Below are experts of layer 5 (counted from 0) of a mixture-of-experts language model. Rows are named router (the router's row for the expert), down (a neuron's output weights, with its number) and show model dimensions 0-191. Each number is 200 + 30 x the weight over its row's rms, rounded and kept within 0 to 999.
After each expert's rows: "comes before" lists some tokens at least twice as common just after its tokens as in all text. This comes from a sample of Wikipedia text that the model never trained on. Tokens count by the router's weight.

# expert 2
router,200,186,248,141,135,213,231,162,226,216,148,243,198,197,248,218,218,225,172,187,225,184,163,210,182,147,164,190,228,196,182,233,198,231,173,207,207,237,248,212,161,192,187,205,170,234,237,176,170,156,203,156,231,154,172,207,165,222,193,210,184,230,233,221,211,225,274,201,203,223,208,184,209,159,207,178,223,176,246,201,206,203,228,218,241,125,145,202,218,165,186,194,206,211,219,181,184,276,185,299,202,216,204,137,230,194,158,133,204,167,190,183,219,218,220,167,244,199,200,151,176,214,138,225,202,194,171,242,171,217,217,192,233,205,235,210,159,177,177,187,185,187,246,223,186,223,158,206,162,192,193,172,230,224,213,222,229,170,180,175,230,216,227,189,190,171,267,227,198,176,203,221,158,204,230,223,209,210,161,169,183,156,204,235,210,160,241,213,148,221,197,160
down2,192,207,171,221,191,175,260,227,176,208,245,194,201,166,197,201,183,186,194,189,188,210,217,181,183,117,187,175,211,180,238,254,193,216,223,192,224,206,212,220,233,195,154,171,230,195,211,191,194,228,222,251,167,170,136,215,205,175,184,217,192,215,164,176,221,269,212,201,177,234,221,306,152,156,180,205,192,207,237,195,213,229,213,219,228,225,231,167,212,234,242,230,220,205,169,206,226,221,201,250,173,140,191,166,238,157,224,190,221,170,189,233,184,192,174,156,219,153,221,215,265,169,233,215,246,229,231,219,223,201,188,181,205,167,225,153,223,234,231,156,249,218,172,218,163,231,220,256,209,228,178,239,231,212,251,209,177,253,185,185,191,208,270,217,247,218,238,216,193,160,205,207,219,190,222,173,175,211,261,150,172,214,199,188,183,230,162,232,219,259,211,231
down3,175,186,246,181,155,205,187,183,189,177,147,179,180,194,189,173,228,174,202,237,273,178,202,250,191,184,202,170,211,240,240,238,148,211,264,235,142,237,229,217,176,173,194,176,195,200,219,159,195,218,184,233,195,214,183,223,214,206,213,192,213,198,284,155,191,161,170,232,204,158,169,236,221,195,197,187,218,150,231,209,191,261,224,196,272,163,241,220,230,206,181,154,185,251,216,212,191,240,237,191,194,212,221,187,237,167,130,218,175,219,201,238,188,164,172,221,186,165,206,234,198,254,155,172,195,215,227,248,203,171,198,216,205,188,219,153,193,183,224,210,210,173,165,169,177,242,252,210,158,183,231,207,225,194,238,184,217,165,228,184,194,198,179,256,201,219,209,257,215,224,214,171,190,224,192,228,200,100,149,166,218,197,197,196,170,139,172,205,192,158,174,187
down4,196,202,186,235,176,139,175,187,213,167,174,88,198,272,240,166,227,194,212,189,189,148,199,189,115,171,202,218,236,141,206,183,252,253,209,120,229,199,247,204,227,155,195,182,185,219,163,215,229,198,209,167,191,200,229,176,190,211,224,157,220,204,178,193,219,168,194,174,166,226,168,178,245,235,211,225,213,207,149,214,196,222,197,154,178,236,235,237,209,237,188,159,184,173,182,200,211,230,202,225,233,213,220,193,189,171,264,219,201,209,183,217,215,194,238,156,218,223,250,172,248,194,177,236,174,227,183,213,212,239,223,237,186,162,129,161,168,146,204,179,194,203,170,286,228,193,211,241,196,179,208,165,176,208,183,210,231,207,234,223,203,175,214,181,231,164,182,195,200,189,217,225,179,164,138,221,200,201,204,193,240,138,212,196,227,196,208,172,175,202,200,185
comes before: " |", " ", " |\n", ";", "|", " %"

# expert 15
router,158,223,251,190,168,217,227,203,200,183,205,224,206,170,186,252,204,221,153,174,152,252,221,176,168,176,149,210,209,244,212,249,249,222,188,202,155,235,245,213,172,218,159,216,200,216,259,194,196,183,170,168,193,164,232,213,212,197,170,197,185,182,246,144,230,181,244,178,230,189,218,176,173,227,184,192,230,208,210,197,219,209,240,277,204,202,181,245,242,197,162,227,192,189,259,199,215,187,182,289,205,142,201,132,218,167,178,203,228,147,219,172,221,195,182,172,193,157,226,167,166,177,176,225,262,202,164,186,162,230,161,222,199,241,190,228,224,151,213,178,147,166,236,203,208,222,206,159,180,175,199,150,219,222,217,223,173,157,158,170,227,171,244,177,200,186,237,241,196,168,240,193,170,196,237,219,197,198,188,196,179,182,178,198,184,142,194,232,173,202,266,196
down0,181,168,165,163,198,193,246,252,192,194,169,213,203,156,227,231,245,187,157,159,182,184,186,193,159,260,237,162,210,181,196,259,189,205,271,209,175,247,174,170,202,188,178,143,187,217,225,195,165,168,221,227,119,226,200,203,188,188,158,193,146,222,198,207,211,201,232,227,191,172,191,168,195,204,240,233,218,233,268,169,213,162,181,223,155,173,176,231,181,254,179,223,179,250,244,190,209,222,212,245,230,215,208,214,137,198,157,228,199,202,205,181,207,219,181,175,246,212,173,212,186,215,231,206,228,190,235,179,209,236,214,180,164,212,242,174,152,180,182,168,174,201,174,187,194,196,200,241,231,211,202,156,160,195,206,208,207,192,160,209,156,176,191,245,202,174,181,193,255,251,160,221,225,271,220,183,175,134,223,213,144,167,227,209,266,182,169,144,210,188,228,182
down1,229,166,240,203,179,196,222,239,160,261,194,221,195,205,198,245,183,150,263,193,266,154,152,205,217,181,271,224,162,201,239,209,205,185,194,150,225,227,216,219,179,190,160,198,159,228,226,217,186,178,157,193,202,155,187,213,136,234,161,242,227,192,245,229,144,255,161,178,194,193,180,171,239,169,153,213,217,203,201,195,154,223,204,198,250,218,199,161,196,219,237,187,178,195,185,202,206,217,220,185,184,223,226,156,201,195,239,198,219,156,182,213,244,257,190,221,181,207,184,152,160,228,184,253,164,221,208,198,190,237,200,215,244,222,236,167,193,168,241,165,140,195,173,224,237,168,233,219,229,143,187,236,182,249,184,197,208,220,220,212,241,214,254,207,225,166,202,194,242,176,209,126,221,221,177,202,195,254,215,217,223,189,154,234,190,162,219,167,194,201,248,185
down2,181,218,188,191,192,172,186,224,159,184,201,223,228,172,192,194,149,172,174,225,200,176,184,175,226,175,195,192,220,240,215,172,138,199,165,255,228,263,197,235,183,180,225,195,209,211,234,193,193,265,216,209,145,190,252,215,188,221,194,174,188,212,181,187,191,171,252,191,259,193,153,164,206,175,201,212,200,222,167,220,222,202,186,198,257,213,150,204,174,183,234,261,181,202,220,157,236,195,211,147,176,175,225,251,201,128,245,172,214,129,230,187,235,212,209,210,209,148,204,212,198,279,175,167,214,249,137,265,224,162,228,211,198,187,258,192,177,192,184,188,157,190,218,130,171,211,207,202,236,213,204,218,206,202,148,202,186,200,203,172,202,193,225,205,214,213,148,209,142,215,169,231,167,209,165,165,142,224,231,149,209,223,223,205,214,214,252,160,196,236,239,216
comes before: " the", " a", " his", " an", " The", " her"

# expert 6
router,194,198,197,195,176,213,237,239,221,227,211,202,181,207,183,255,224,236,161,164,143,207,195,171,196,174,182,188,247,231,118,231,217,212,175,219,144,223,202,212,182,229,205,209,153,211,219,177,194,169,236,136,171,207,184,203,193,189,189,149,153,158,239,196,205,295,234,186,231,136,221,200,153,203,226,177,203,204,199,225,276,155,229,202,233,191,203,238,232,179,178,212,221,168,225,153,245,286,210,229,178,159,223,177,294,204,195,180,242,176,214,224,173,188,193,199,229,220,216,170,165,202,202,208,250,180,156,221,165,216,179,172,225,269,180,197,149,176,198,228,168,185,248,215,191,206,147,192,193,191,205,222,215,231,240,198,205,178,152,179,213,192,234,203,204,174,219,162,242,184,207,224,173,218,200,225,219,246,197,164,200,183,205,169,247,177,194,212,188,190,235,201
down0,206,214,261,223,187,171,176,192,205,192,205,187,212,174,216,217,183,221,161,186,194,216,295,233,187,218,148,189,166,228,184,207,195,199,128,228,247,233,229,194,201,182,248,151,243,236,237,177,249,241,155,223,190,226,171,221,225,187,217,189,206,211,203,236,204,226,191,170,230,208,212,173,213,199,165,168,208,172,164,202,229,178,171,220,189,162,217,184,209,196,164,197,218,286,180,223,188,202,201,201,216,217,208,174,201,205,205,229,191,195,218,188,219,194,192,187,211,220,148,220,198,113,216,217,146,237,126,168,193,157,154,171,169,143,171,200,216,180,164,173,189,168,191,228,228,160,239,223,179,274,247,207,190,233,201,182,196,248,216,203,241,255,209,191,206,200,220,244,246,184,225,181,198,217,237,224,225,225,220,206,182,180,143,133,266,154,169,217,194,155,236,174
down1,224,179,195,248,183,258,222,225,173,241,217,275,201,195,151,235,166,225,236,225,226,248,211,145,190,169,171,198,131,230,257,186,239,189,216,188,154,201,204,233,253,236,172,185,209,151,176,210,192,218,233,209,182,169,244,174,226,261,249,200,180,251,211,188,209,243,234,189,162,153,207,204,183,210,129,207,208,177,215,213,248,216,212,172,242,204,260,147,216,196,187,156,195,181,206,179,238,172,177,234,196,240,184,207,214,198,177,199,159,189,209,250,238,191,209,217,195,172,190,190,209,218,160,199,129,214,227,213,163,203,177,211,217,224,233,224,218,265,176,230,211,186,217,206,230,159,176,216,246,167,180,214,213,193,266,213,204,171,193,173,231,237,193,196,199,271,222,141,227,162,225,188,199,181,177,162,215,197,171,188,224,157,240,238,200,209,156,208,239,201,224,179
down2,161,197,246,229,249,193,183,207,184,163,223,125,265,182,213,189,205,163,184,229,178,182,235,245,185,221,162,173,245,202,179,195,278,248,211,211,170,193,192,211,144,181,159,190,254,231,231,193,187,156,233,215,225,194,210,169,211,204,213,166,194,194,205,154,200,196,186,185,216,163,225,192,177,252,213,173,259,232,154,211,189,225,208,169,215,143,200,180,185,209,231,229,189,161,188,241,186,170,135,232,206,216,158,161,224,161,213,182,179,225,235,206,244,179,212,156,179,232,244,203,218,190,223,223,221,225,220,220,248,200,167,228,215,222,151,231,174,197,181,216,226,156,231,208,203,266,237,199,185,208,244,213,207,201,236,227,273,225,159,214,194,196,221,244,172,191,172,228,180,180,190,169,176,207,253,237,227,183,206,211,208,161,169,191,195,277,192,180,277,233,169,179
comes before: " ", " \"", " The", " A", " L", " B"

# expert 16
router,113,226,243,171,185,195,231,232,223,234,190,198,219,186,211,226,231,208,150,183,229,162,177,216,167,153,172,200,183,241,122,236,219,200,131,220,191,267,229,215,209,219,228,244,154,236,208,179,195,163,204,182,205,178,216,202,163,190,150,171,189,227,231,199,212,257,217,167,231,198,221,198,215,229,216,175,210,222,221,190,189,193,228,196,199,198,164,248,211,173,211,227,197,170,223,181,210,239,145,264,228,192,188,184,237,182,177,123,198,170,168,199,197,245,202,189,222,157,163,161,188,223,193,225,265,152,170,190,229,240,165,192,264,213,210,229,215,169,187,207,190,193,225,274,138,217,166,178,157,217,190,182,200,219,245,244,238,172,195,185,219,191,249,205,181,209,204,219,226,156,207,170,178,146,256,235,185,191,177,187,196,178,161,197,219,189,230,217,169,157,206,171
down2,196,179,249,235,132,200,229,220,257,175,220,201,216,244,286,203,187,181,258,241,202,225,190,245,174,199,203,187,235,173,207,167,163,174,242,221,175,215,239,184,207,240,181,196,194,197,194,216,251,161,190,155,185,267,165,189,158,207,232,170,181,232,225,185,222,205,228,212,162,253,214,201,187,147,166,167,198,114,261,264,222,253,222,222,169,179,225,169,263,178,238,218,215,216,191,228,195,207,210,186,192,181,188,223,233,192,195,168,193,199,215,188,193,183,234,185,202,192,167,199,188,172,138,187,217,191,165,188,208,189,221,167,222,213,247,175,203,249,103,218,238,237,172,233,225,165,237,192,220,204,198,188,182,181,200,154,134,199,188,230,145,211,227,192,197,180,188,223,254,192,242,212,175,187,222,205,200,168,228,197,201,226,207,187,176,226,200,193,223,227,235,147
down3,271,173,188,190,161,212,212,159,189,173,246,234,189,169,174,194,202,178,181,212,173,170,204,181,156,153,242,217,201,155,199,179,177,203,168,183,198,246,176,228,246,180,209,215,195,216,232,190,254,224,205,223,203,181,207,200,183,216,234,205,213,145,176,232,173,193,184,202,223,203,158,218,222,197,204,221,189,210,235,207,245,228,168,145,135,222,152,261,248,200,161,152,217,176,150,225,225,211,202,163,175,171,210,198,239,230,174,201,245,232,166,213,163,225,110,144,190,231,208,178,166,174,227,210,188,134,182,200,239,182,218,192,171,168,181,177,209,185,208,212,196,205,220,214,163,234,226,234,189,204,186,265,131,210,267,251,209,188,211,216,206,153,210,189,205,136,183,175,163,190,202,247,194,154,147,218,185,221,180,175,125,193,213,192,185,175,180,247,203,214,162,235
down4,212,239,203,230,178,195,207,170,241,168,200,156,225,235,195,175,247,201,188,159,272,159,195,224,203,196,217,206,193,112,198,189,197,201,156,211,150,211,250,174,164,195,198,172,195,224,199,215,226,227,187,210,160,190,261,193,193,219,182,198,211,160,235,240,246,216,163,243,174,198,162,169,224,231,255,204,215,161,180,304,144,191,192,170,157,196,159,149,234,151,226,211,163,169,225,231,195,203,193,190,245,182,194,199,174,306,218,225,225,169,242,212,222,159,168,222,235,231,226,206,138,182,189,181,239,234,185,187,235,213,159,247,197,218,214,224,199,229,152,199,198,185,162,178,194,162,209,247,207,169,169,221,211,222,199,205,252,165,188,220,193,216,211,198,199,204,225,210,256,192,221,200,181,205,194,156,265,169,198,209,160,157,183,191,225,184,203,201,179,208,201,205
comes before: " |", "0", " |\n", "1", "–", ";"

# expert 0
router,172,192,229,200,182,222,234,211,199,237,165,197,256,237,253,209,208,228,203,187,215,215,198,224,220,151,190,188,185,216,177,223,228,239,171,179,192,173,224,221,206,191,199,253,214,197,251,211,171,146,171,159,171,198,198,217,166,198,167,226,186,250,269,160,194,245,211,181,227,168,222,190,172,177,198,200,221,219,279,198,202,195,215,224,211,115,204,209,227,197,189,156,232,194,245,207,210,203,199,207,209,207,285,200,241,168,228,159,228,160,218,179,196,244,275,193,204,198,164,176,213,173,185,220,206,192,189,201,191,209,142,220,246,255,222,201,231,189,181,194,180,172,202,192,213,235,232,183,140,209,261,158,238,232,205,213,219,201,198,214,241,210,249,168,172,192,221,224,223,164,268,191,207,192,226,210,221,189,178,162,162,191,183,244,243,145,203,261,213,112,252,185
down0,198,158,239,198,177,209,209,224,192,151,187,177,151,231,217,253,229,194,206,201,193,166,182,160,180,208,234,233,171,212,227,174,184,207,211,201,217,213,175,241,193,233,261,196,234,263,227,218,202,211,198,193,256,206,207,185,198,188,225,239,217,160,211,239,207,118,136,188,227,245,219,192,243,180,163,204,159,188,193,175,183,193,178,231,201,243,251,224,265,202,220,175,185,254,187,195,184,231,207,211,213,208,210,209,218,176,245,172,179,203,147,214,212,215,239,166,227,200,280,176,178,245,230,241,248,160,184,175,191,141,198,163,258,216,230,230,202,206,257,117,221,214,204,160,183,202,190,223,162,130,203,225,205,202,201,166,192,223,229,240,193,217,181,176,197,208,187,228,182,247,185,166,178,173,182,187,194,196,134,191,185,228,189,261,193,218,238,255,222,175,189,251
down1,187,204,198,227,171,211,169,204,191,168,265,175,241,197,159,219,220,181,164,228,166,206,210,202,195,192,186,182,149,234,205,196,213,222,185,239,214,225,176,201,220,194,204,227,251,198,186,196,224,189,196,234,217,199,211,229,224,215,218,202,202,201,261,208,223,228,222,159,229,169,208,227,260,178,164,187,203,213,210,141,226,158,228,204,224,255,190,186,218,233,167,233,255,173,245,165,191,199,164,182,162,146,166,148,195,159,249,258,226,219,213,195,216,214,171,264,190,203,178,221,237,161,161,172,202,211,189,190,223,282,229,190,117,243,136,109,192,222,194,268,186,216,219,120,183,192,174,188,187,193,185,266,185,175,218,253,228,199,205,219,232,239,211,204,197,202,192,162,219,200,224,178,182,175,260,156,198,191,198,157,228,209,192,184,181,177,200,185,242,221,208,169
down2,218,215,133,183,211,270,250,143,205,162,182,208,219,167,162,135,215,184,285,180,199,161,201,240,249,147,167,218,166,248,191,218,193,179,235,240,222,205,205,187,200,221,200,244,193,198,187,180,174,177,188,166,167,211,215,226,192,211,222,200,172,161,231,268,169,229,257,159,231,222,237,278,185,235,206,199,199,191,154,179,200,204,201,223,210,230,142,182,168,243,283,246,247,163,151,224,207,185,235,180,209,197,251,135,175,201,195,206,225,212,173,172,232,194,192,194,141,227,208,224,191,217,223,222,177,196,200,175,210,161,200,180,197,197,181,218,201,222,213,237,205,204,199,193,205,214,229,150,283,176,188,205,206,230,192,181,192,228,181,223,248,194,199,160,228,248,191,216,193,217,160,203,214,165,193,217,197,229,183,258,174,219,183,221,190,220,262,212,191,205,208,178
comes before: " of", ",", ".", " in", " and", ".\n\n"

# expert 17
router,178,190,208,219,170,251,223,207,179,221,162,200,197,211,180,253,202,235,205,193,254,154,195,211,195,174,193,214,244,246,173,242,233,197,150,164,182,195,187,210,185,236,187,180,154,185,227,198,212,151,214,186,175,177,200,190,141,214,122,152,160,222,250,216,214,282,213,158,235,200,253,183,216,228,209,172,224,211,281,217,244,195,210,191,223,144,193,237,242,180,197,138,220,190,209,152,165,250,212,239,236,165,272,168,212,171,209,167,220,207,185,165,176,237,191,202,276,220,176,160,218,182,163,225,198,200,183,225,148,226,190,179,205,247,214,208,216,171,185,242,193,189,202,263,171,235,188,156,177,147,179,224,250,190,217,214,162,194,203,191,228,183,225,196,235,197,250,243,220,187,223,223,199,245,201,218,232,233,192,175,163,171,218,219,213,186,198,215,184,190,203,172
down0,162,219,213,212,211,187,196,193,237,183,247,230,232,201,221,204,228,239,230,195,224,258,227,159,238,184,175,212,151,206,232,242,125,204,194,182,193,258,168,189,197,240,220,197,195,209,230,174,220,232,221,197,141,264,175,180,219,218,174,225,204,148,218,209,179,263,205,218,218,177,203,149,174,158,256,216,241,208,185,187,186,221,170,193,208,186,200,221,240,227,191,202,188,185,171,126,273,211,200,231,205,246,247,176,195,172,220,233,130,154,163,184,209,129,179,189,180,180,177,178,184,138,198,152,259,222,204,199,226,232,187,151,220,165,209,202,205,182,155,252,197,201,221,155,197,206,230,274,159,179,186,216,186,208,184,235,186,205,190,231,160,191,188,233,213,204,247,200,209,189,212,215,232,133,187,180,192,208,192,211,179,167,259,170,224,179,167,197,251,190,220,215
down1,166,194,261,257,195,202,260,236,133,201,214,199,215,198,215,156,203,207,223,225,231,224,191,217,147,196,200,192,159,220,206,221,247,200,175,210,162,161,203,194,264,192,186,273,142,255,168,197,232,231,208,145,251,187,208,163,157,193,176,180,195,136,210,202,233,156,280,245,204,184,238,259,223,195,200,252,195,238,180,188,217,206,197,168,215,144,190,194,161,211,256,192,188,240,204,176,152,211,216,176,204,183,242,211,196,185,239,172,255,233,196,191,213,220,200,192,121,196,213,196,193,190,168,242,163,204,203,167,203,188,159,239,216,206,205,221,155,159,172,190,210,176,244,210,180,233,188,270,213,209,209,220,231,205,249,200,208,226,202,223,216,191,167,203,211,156,195,167,179,225,206,199,184,179,180,184,128,197,158,190,213,241,173,191,245,208,203,247,210,169,198,203
down2,165,200,174,210,188,171,218,173,187,200,245,139,225,226,195,167,217,158,192,198,248,209,288,184,176,217,194,177,203,248,239,156,203,220,200,188,124,210,188,183,200,254,239,242,170,214,220,219,219,201,183,180,196,215,222,196,212,185,178,229,251,193,174,215,212,206,188,159,233,256,220,156,179,196,250,233,219,169,239,203,192,220,214,234,212,227,221,139,215,231,178,156,220,163,195,161,215,212,195,238,172,190,169,188,183,158,218,230,220,222,227,162,191,157,170,158,206,188,249,205,172,178,160,214,190,221,173,194,227,228,203,117,193,221,216,160,195,196,164,254,209,156,262,200,197,223,203,221,149,261,192,220,222,262,198,214,190,204,244,209,186,165,212,235,173,190,222,146,183,222,194,215,233,152,160,274,203,150,158,214,136,172,177,210,236,195,213,167,199,199,166,216
comes before: ":", "-", "\n", "=", " by", " information"

# expert 7
router,156,179,196,185,177,199,213,212,209,221,164,172,210,188,191,210,192,225,178,210,259,169,189,218,222,156,175,223,169,252,207,242,221,240,146,208,206,193,247,226,204,224,144,229,225,201,241,158,193,177,182,180,183,170,226,197,193,163,188,201,191,181,207,193,202,216,221,188,214,178,247,197,148,168,166,205,220,199,237,224,211,168,267,206,197,154,230,254,249,192,157,155,245,191,207,179,223,205,200,230,238,147,275,193,234,188,215,166,212,147,179,157,186,242,219,169,195,178,199,193,182,188,167,237,213,186,185,185,163,206,127,202,254,224,257,219,184,192,170,119,159,137,213,192,194,197,200,153,184,232,244,138,187,237,214,208,164,188,187,202,213,174,232,189,179,162,207,243,211,148,221,222,170,184,214,223,178,188,194,167,201,178,146,220,245,194,203,278,195,136,235,199
down0,203,188,236,213,167,168,211,139,175,244,245,228,166,233,227,227,236,128,190,200,172,274,198,211,180,224,172,224,173,164,253,218,258,187,201,205,145,217,184,207,216,203,195,228,227,200,194,213,206,207,227,228,235,172,169,163,220,233,169,225,184,215,200,209,231,221,180,182,214,137,214,153,236,148,201,196,176,170,226,248,224,219,223,200,218,210,220,163,230,224,188,216,235,225,188,158,196,176,186,239,222,192,165,200,241,207,200,253,175,191,219,175,244,180,133,190,186,213,233,215,169,236,166,250,153,168,170,180,212,176,179,256,200,194,221,222,228,212,231,236,185,213,213,228,231,210,159,205,210,193,159,219,130,183,145,172,250,187,214,294,148,206,220,199,220,193,230,192,227,226,184,234,177,205,217,225,190,212,237,203,190,133,239,193,220,218,150,175,212,239,195,256
down1,180,206,247,180,181,207,157,154,187,208,201,172,221,206,150,180,183,164,231,212,146,165,189,241,212,198,187,207,236,166,190,182,196,216,195,217,162,216,220,166,231,165,169,209,162,144,227,186,209,233,193,256,228,192,182,266,182,217,190,166,211,170,148,188,251,270,193,226,191,177,208,224,185,202,239,197,175,213,215,221,220,242,205,136,192,222,210,185,225,186,238,146,183,218,178,193,281,128,175,214,178,189,212,214,192,243,273,176,208,253,184,177,175,202,253,223,217,185,231,185,182,160,210,130,172,235,208,189,208,128,212,194,192,185,209,234,182,212,155,232,215,234,226,126,151,192,181,174,184,205,220,205,122,185,169,215,167,173,169,237,180,195,212,171,170,249,209,176,199,177,177,177,203,166,162,216,184,187,208,196,193,186,213,230,208,213,284,171,200,173,211,200
down2,197,223,192,191,213,250,186,183,184,168,215,113,183,199,169,176,184,204,242,195,172,182,197,199,186,187,178,185,243,214,117,211,160,210,153,193,218,243,198,170,251,235,232,246,217,200,199,155,193,204,236,233,241,246,160,221,228,175,177,192,180,209,191,191,178,172,215,243,182,168,227,249,262,250,185,234,184,187,199,207,214,200,195,164,191,159,197,245,198,215,218,230,204,208,232,243,216,210,209,216,201,155,237,169,161,182,203,206,212,165,242,192,252,202,205,132,208,186,170,218,236,154,186,183,197,217,182,183,157,168,200,210,199,192,197,262,293,180,201,192,209,204,204,219,225,249,223,218,184,171,243,256,220,226,163,205,206,204,181,192,189,176,209,222,170,195,184,200,141,236,234,209,209,164,174,187,166,131,201,193,235,255,181,150,199,242,234,250,210,176,168,288
comes before: " to", " in", " the", " by", " a", " on"

# expert 14
router,166,190,255,191,188,207,224,186,214,223,201,198,243,183,209,232,186,216,190,162,273,174,149,196,155,189,159,163,193,207,187,224,228,212,167,202,162,216,217,218,171,211,223,260,200,236,237,169,210,174,185,156,156,161,235,224,187,168,183,191,150,233,214,181,191,238,235,197,191,165,245,172,221,232,193,194,244,188,214,227,210,198,243,179,225,175,205,296,200,175,190,204,263,174,218,134,242,226,246,245,225,188,199,177,220,222,232,161,205,182,191,215,226,196,198,207,212,205,186,176,222,194,168,225,244,177,154,211,242,260,183,142,225,230,237,234,172,134,193,216,204,192,211,202,194,233,231,179,209,214,243,146,230,237,252,251,274,146,188,192,248,227,202,179,193,194,212,164,201,148,207,171,187,245,203,213,209,165,184,189,185,162,184,228,204,158,223,205,200,179,264,189
down0,186,185,220,174,222,206,196,191,226,208,179,242,219,237,183,194,167,203,200,153,205,187,169,246,231,173,186,218,215,199,193,189,164,186,236,172,213,183,199,219,179,221,252,192,184,164,199,208,176,205,195,160,245,240,209,136,188,197,198,201,163,182,239,203,205,115,213,238,234,213,190,214,203,239,246,231,172,184,169,177,218,182,208,174,197,220,129,246,230,96,224,189,216,227,262,158,143,250,202,210,226,214,227,195,173,187,195,183,189,203,184,237,193,186,224,176,180,175,132,136,203,142,202,234,193,147,218,228,193,242,227,186,218,148,256,239,208,207,159,194,167,309,208,208,238,182,168,187,215,221,186,229,204,179,195,248,198,224,166,205,211,165,202,207,195,172,165,240,178,172,172,157,194,189,170,192,253,254,212,175,195,221,181,221,229,151,215,187,181,170,226,189
down1,245,180,226,158,189,194,132,211,210,165,179,203,234,221,192,193,140,183,178,175,190,210,124,260,173,164,184,202,135,189,179,160,208,249,134,186,197,195,184,179,191,220,163,210,218,185,244,198,189,199,209,187,235,201,220,190,192,166,149,209,209,185,201,223,207,184,177,179,231,245,180,213,172,201,240,139,170,157,186,180,194,210,227,134,193,197,238,136,195,197,169,204,184,208,231,229,135,206,246,218,214,260,248,199,227,212,224,199,157,218,253,180,206,223,233,218,189,187,244,154,237,133,180,225,183,207,216,193,256,248,216,149,217,198,170,210,193,210,197,185,180,190,223,219,223,205,159,181,191,229,214,207,204,204,190,201,220,232,213,126,130,178,126,214,150,206,237,167,167,195,185,240,184,181,262,194,235,191,219,205,210,149,206,186,265,185,200,192,195,220,195,194
down2,234,163,195,183,199,181,232,235,151,163,174,162,214,213,211,152,175,188,160,191,162,236,205,168,240,141,180,176,185,204,172,191,128,202,252,227,165,169,204,184,218,226,189,190,219,182,220,191,233,206,172,167,214,173,167,206,232,190,211,178,165,225,247,232,244,179,228,199,168,207,177,190,246,196,198,179,187,215,194,179,172,163,219,200,180,222,267,265,191,164,212,204,192,136,228,164,211,177,199,185,182,204,158,250,161,192,214,218,213,182,213,217,215,129,182,183,263,239,193,205,181,252,235,223,234,179,205,196,165,161,230,249,211,241,185,220,242,183,194,199,189,223,175,280,255,253,219,141,209,224,196,203,211,201,244,171,204,248,272,247,231,202,131,218,202,191,195,193,184,189,161,238,180,248,193,199,199,216,226,221,210,221,214,224,135,204,163,177,207,170,229,232
comes before: "-", "|", "==", "The", "===", "In"

# expert 12
router,175,190,197,181,194,229,238,202,221,207,208,210,223,175,169,198,175,225,172,198,163,215,167,183,161,162,170,203,186,215,147,223,242,229,174,229,185,263,200,216,184,239,186,187,196,187,216,154,195,173,201,183,206,152,230,216,177,148,181,208,146,174,249,183,225,188,213,192,196,129,209,147,187,227,191,177,231,241,160,173,236,131,225,238,235,188,174,222,203,171,168,184,196,182,219,184,260,212,174,223,243,171,219,156,228,143,190,164,228,186,251,192,189,197,171,173,229,171,197,151,190,144,207,220,273,141,124,181,166,236,207,160,198,257,224,239,175,170,162,232,161,142,222,210,211,243,179,130,204,196,193,175,224,193,182,189,198,178,187,176,258,201,246,150,186,152,185,222,208,223,224,179,194,164,210,235,218,233,172,183,177,197,191,217,228,161,229,187,188,174,228,220
down0,208,158,206,200,215,217,189,190,223,180,253,196,184,205,229,153,208,248,260,161,214,186,213,203,195,203,219,213,260,180,163,158,214,217,206,203,170,198,251,219,192,197,182,238,259,229,231,205,185,211,172,252,235,229,196,166,187,190,181,186,236,205,204,134,183,165,187,249,203,167,172,204,145,121,214,207,196,188,234,179,156,186,214,209,222,235,267,228,174,211,240,156,231,186,229,167,245,176,195,251,175,194,293,163,249,181,229,176,217,187,145,184,249,249,204,204,184,198,213,169,166,210,246,153,221,188,208,218,157,185,168,182,185,211,169,186,199,233,191,181,213,170,175,229,212,211,159,201,209,223,165,239,198,242,240,215,164,209,248,205,189,201,192,87,231,227,241,234,212,202,217,194,223,191,194,209,189,197,261,225,237,206,186,203,214,213,162,227,201,161,179,173
down1,184,191,217,189,160,211,241,189,151,147,189,197,235,265,183,206,142,179,208,214,199,188,211,235,180,236,231,177,212,224,170,177,187,130,224,240,184,184,226,218,212,197,209,194,204,212,186,164,236,216,261,164,184,222,220,218,195,219,174,212,223,221,225,156,231,204,210,235,227,210,193,164,183,150,252,177,178,201,174,206,168,191,214,264,176,192,221,208,162,216,177,262,226,240,170,153,224,164,172,164,215,179,228,204,200,227,184,200,207,236,201,154,168,191,180,194,173,162,195,241,189,241,164,269,197,187,160,244,248,162,161,202,260,190,213,222,247,177,148,167,145,246,235,220,183,189,213,181,215,105,193,226,226,246,230,183,206,174,199,179,200,258,246,201,152,186,173,143,220,201,190,220,231,182,164,207,184,224,217,174,248,224,170,208,179,243,208,148,217,186,208,229
down2,166,176,223,215,153,201,202,206,182,146,211,212,205,219,173,159,216,259,217,195,237,192,180,201,221,166,181,176,275,243,162,154,187,202,173,191,163,239,257,219,242,160,179,223,194,179,195,222,203,187,217,236,174,180,236,214,209,182,195,202,225,195,152,206,208,170,274,198,189,193,213,223,194,172,166,178,214,137,239,204,160,210,237,214,195,228,225,183,180,244,226,187,209,153,225,189,181,201,223,258,178,222,212,238,207,179,170,207,205,180,245,166,176,186,201,173,167,185,262,230,187,159,243,206,214,162,145,205,252,216,164,195,137,206,180,198,207,190,193,219,197,257,220,262,250,240,219,197,178,193,224,209,252,208,247,175,150,129,194,206,160,181,253,164,221,189,187,150,241,167,214,132,238,180,136,199,216,221,255,215,190,184,182,197,231,200,214,186,229,176,176,226
comes before: " the", " a", " which", " his", " New", " its"